{"n_layer": 11, "d_model": 448, "n_experts": 48, "experts_per_token": 4, "d_expert": 160, "d_shared_expert": 0, "activation": "gelu", "moe_layers": [1, 2, 3, 4, 5, 6, 7, 8, 9, 10], "router_score": "sigmoid", "normalize_top_k": true, "routed_scale": 1.0, "balance_loss": 0.0149, "balance_bias": false, "init_std_router": 0.0101, "lr_router": 0.00038, "n_head": 7, "n_kv_head": 7, "head_dim": 64, "vocab_size": 25529, "norm": "layernorm", "norm_place": "pre", "norm_eps": 1e-06, "positions": "rope", "rope_base": 100000.0, "rope_fraction": 0.25, "qk_norm": false, "attn_scale": 0.125, "tie_embeddings": false, "parallel_block": true, "init": "normal", "init_std_qkv": 0.0316, "init_std_o": 0.0, "init_std_up": 0.0316, "init_std_down": 0.0, "optimizer": "soap_variant", "lr": 0.00291, "beta1": 0.95, "beta2": 0.95, "weight_decay": 0.097, "lr_head": 0.00385, "grad_clip": 2.0, "warmup_steps": 200, "schedule": "wsd", "decay_fraction": 0.678, "decay_shape": "linear", "final_lr_fraction": 0.0, "batch_tokens": 65536, "seq_len": 768, "doc_mask": true, "train_tokens": 425400000, "steps": 6492, "dataset": "wikipedia_en"}
Below are experts of layer 8 (counted from 0) of a mixture-of-experts language model. Rows are named router (the router's row for the expert), down (a neuron's output weights, with its number) and show model dimensions 0-111. Each number is 128 + 24 x the weight over its row's rms, rounded and kept within 0 to 255. Numbers have three digits each.
Before each expert's rows: "raises" lists some tokens whose logits its average output raises strongly, later layers aside; "comes before" lists some tokens at least twice as common just after its tokens as in all text. This comes from a sample of Wikipedia text that the model never trained on. Tokens count by the router's weight.

# expert 13
raises: "1", "2", "3", "6", "8", "7"
comes before: "1", "2", "3", "4", " |", "5"
router:114180104150101130129205156119119101142092141127156122104119149111153123119156146120126128139155125153122098117139100121178106114153115099098148084141151112153149097112142181095127088130118101106094161147168115111091176112128114092159123138146151137117154120146098117141135075107155167151147151128132161117126115149103101136095147124143
down0:135105093108124142138101139184139111107175124116128068107125114091175129160125086123074109173143095130081125135156127097134152105107182146137146117129126149146124102125105140122129076137122096136130167122114089110127106135148110152112164121157152173150120147130161130131128124210176113126141159103106118130158131111170099136150117166122
down1:139162123169108147145100123155102098136122145112103139119152137144115118112123124133114137160120149116158086126101124160132161162128126121168105157164122133126114084121149148147176144147091152095102106147160105071106145163137170132091117139097106128135097131117131143111095091122084120143126109097141135101121068141122119179174128131156
down2:130126112080139137135139145114132108125154148111118130199156125138128116127140115121108097110160170149129102133093139154126169118139120124148147134136136128150142098119117151116120145093098132132151090101089144142183110121159037078171139167180112153138121123125141123151108098097134162147155107119137132146106128073137131120166145175161
down3:120091073079129102153149134131135112106070135149148144166132141135126107144110141119129127096103133153130100130103140168112085142151130128122090139123133087176120133119110131123078137107136116119159088169116107145124110135116133118138117159118118146143123082136158122122170151145129091124146101134132096135137139102114138148155133078147
down4:133129126144141131082123120136195088127129162102150157132117146105131117133138130081154134171116145123098152096151163129152126115135121142135124113149137128149118121156109162118130082115142097139134119105109162140151117074103152129114129140127154116112169172105106073159130128154130139142093132118175137122135146123116099113138107123150
down5:152114120085082143125120134158116110123118166130191151103113177148125143138139106115140078142116169153122134128137136141105125123122140099150141167144100133141122122119126135175111138197171123161080133176153128126107106128095094123153129183134161165153129062157111135127147145188121118101158124172090113125098119125156104125123143120116

# expert 46
raises: "–", " to", "—", ","
comes before: " |", "0", "1", "2", "3", "4"
router:104129080159085118148156132101129099175162166131142117110159138105167158125137134073117129123162113145145101098136127136152114118128124109091167117119146115167108083095153098107139112147146127164086164193154156136100168125108109158127156130133129124162136127158117139174117108098167168144095128174134128149084090141160120096100154106132
down0:170108121126135144126146078146137136137185132109107144104113109137101100166147086101154104097160164095097154084112094126095147145106125121156141128121098084124144104175140151111114130127145090140147121106124148123117131172122165078068171134133160142128087163113122114156098126156114145095130122149108086132123080099116111076112146112144
down1:134117145111124105108094122121151146098163086109125143128124159109132096127151143137145127134155105113135156110098122137125161160080148147159141151099114180131116121070127110074157148118125148141119151125099132155138144154119133142144160101140110127121157129091126159111126110124092081116147145137133146149118099111203150106143154119094
down2:184089154140155120091129112128146128119142143166139127140175128177105152136132123113127091116116145118092132111136098126111118154130114105158105133136143101092152178091103138126139117127155101110146074099114106122112137144142083110163138139127097135154104129105134135151139125138168131151134131133111113161172114082106145118119154166076
down3:099129099146111169126132142171086122128113118138166153199064156132111154127087143140165110113127136095130152147118128136152109134139120153100110117106105121124174143150155154144144104164113119109171131128162116152108136095153150123150148094126165147115161119089122138132153123086125158156145158124119108125154124117089128157127149119160
down4:171136164153152110114110126134114083097143124150098144105144112147140144125134072139136156134135127106124108082092126110158118119120117085159134135129147193130119092122128118133090081115144134142132102157137186162151125140117136135078130139098135112088141139175130129155170092176161177115151119152162147107074113142150116106137177139094
down5:133140108129147135148139107127127148121190100147141113122124113172150141124060105144122099148099102119157109109155111074180155161131170157087119128134114133124159160103077118132168136146120110107141174122131098102166107156159151081129120177107140139173130085105114149147136108111132093137118136101123135139122145108155136089157087148092

# expert 14
raises: "3", "5", "4", "6"
comes before: "9", "8", "6", "7", "0", "5"
router:121116116158142113129161134055135150155165148150149075108173119133127121146177121138155135094127117157149096115128085125150170097115064121129184125130158114162155146105123106086103103120180123135131142142143138112132155151145098113113117136115150102164111133154124123087107081111129131184136094117128170118127141152093122093125157102068
down19:162117150158096136161127122138194109112159143081143153131166140129138117099119153106146155126107094116123145160129119120134124109175126145120103104125111149109180099150109130110094125094077088104150094114130121130120138091136150103090162144123156136095089145162115098130095095172125153130160154125106138135150115114168125105108102134137
down20:161146129133101136133142148143140135104121151145124129123202137153131109088100149080108159118123118112088112110116120147112122156093148116093102122093145187155121149089099131135141123141157156174143121111175133100101115131092098129154127147133165139148158110090166161169125139147153120135106181185122121142146121140141145055114127128170
down21:132136085075101142115117105116120131091130150134114143159119112150172133163116099125124143110112171132138130137125145165136115086132071136134111130115112099117145146150189164128183125151108098159133101126135086160079107128091101163126117142139165133097103132158149171132126113149131140123124209113128121153122123092109158154162148121160
down22:102122103135123096123135145120177143132163113147138120147143080137152103145150101124184102148138109114103129187142121157119106115089099140139134115116085107178139133140104087154091107158088126140162130098113183112113107123121073083111087128139119150124107119151165181148089093143136131111140120107157127089112101144144131127150141141084
down23:153148120103140108152110126134109172134143111102140112161160150070126132091151105131121119072151174125107133119117170086138143147129161156152101163100135153139099094089131163106135090161118093130122134150150135183072102091141098131126129158132105122138112209163160121153117140157108153112144180140116108155119143113145125141103161170177
down24:116092141084132097096076138104109108139099139221131105129112103167134161150119130140159116116168152115100118082136134110135105096109105138132127117155106099132152076105102139103145117126142076151133110099132145115111116126117137126150130109125116139128130161120158109183147104141148128207101112134146114128107128166152101159183142145083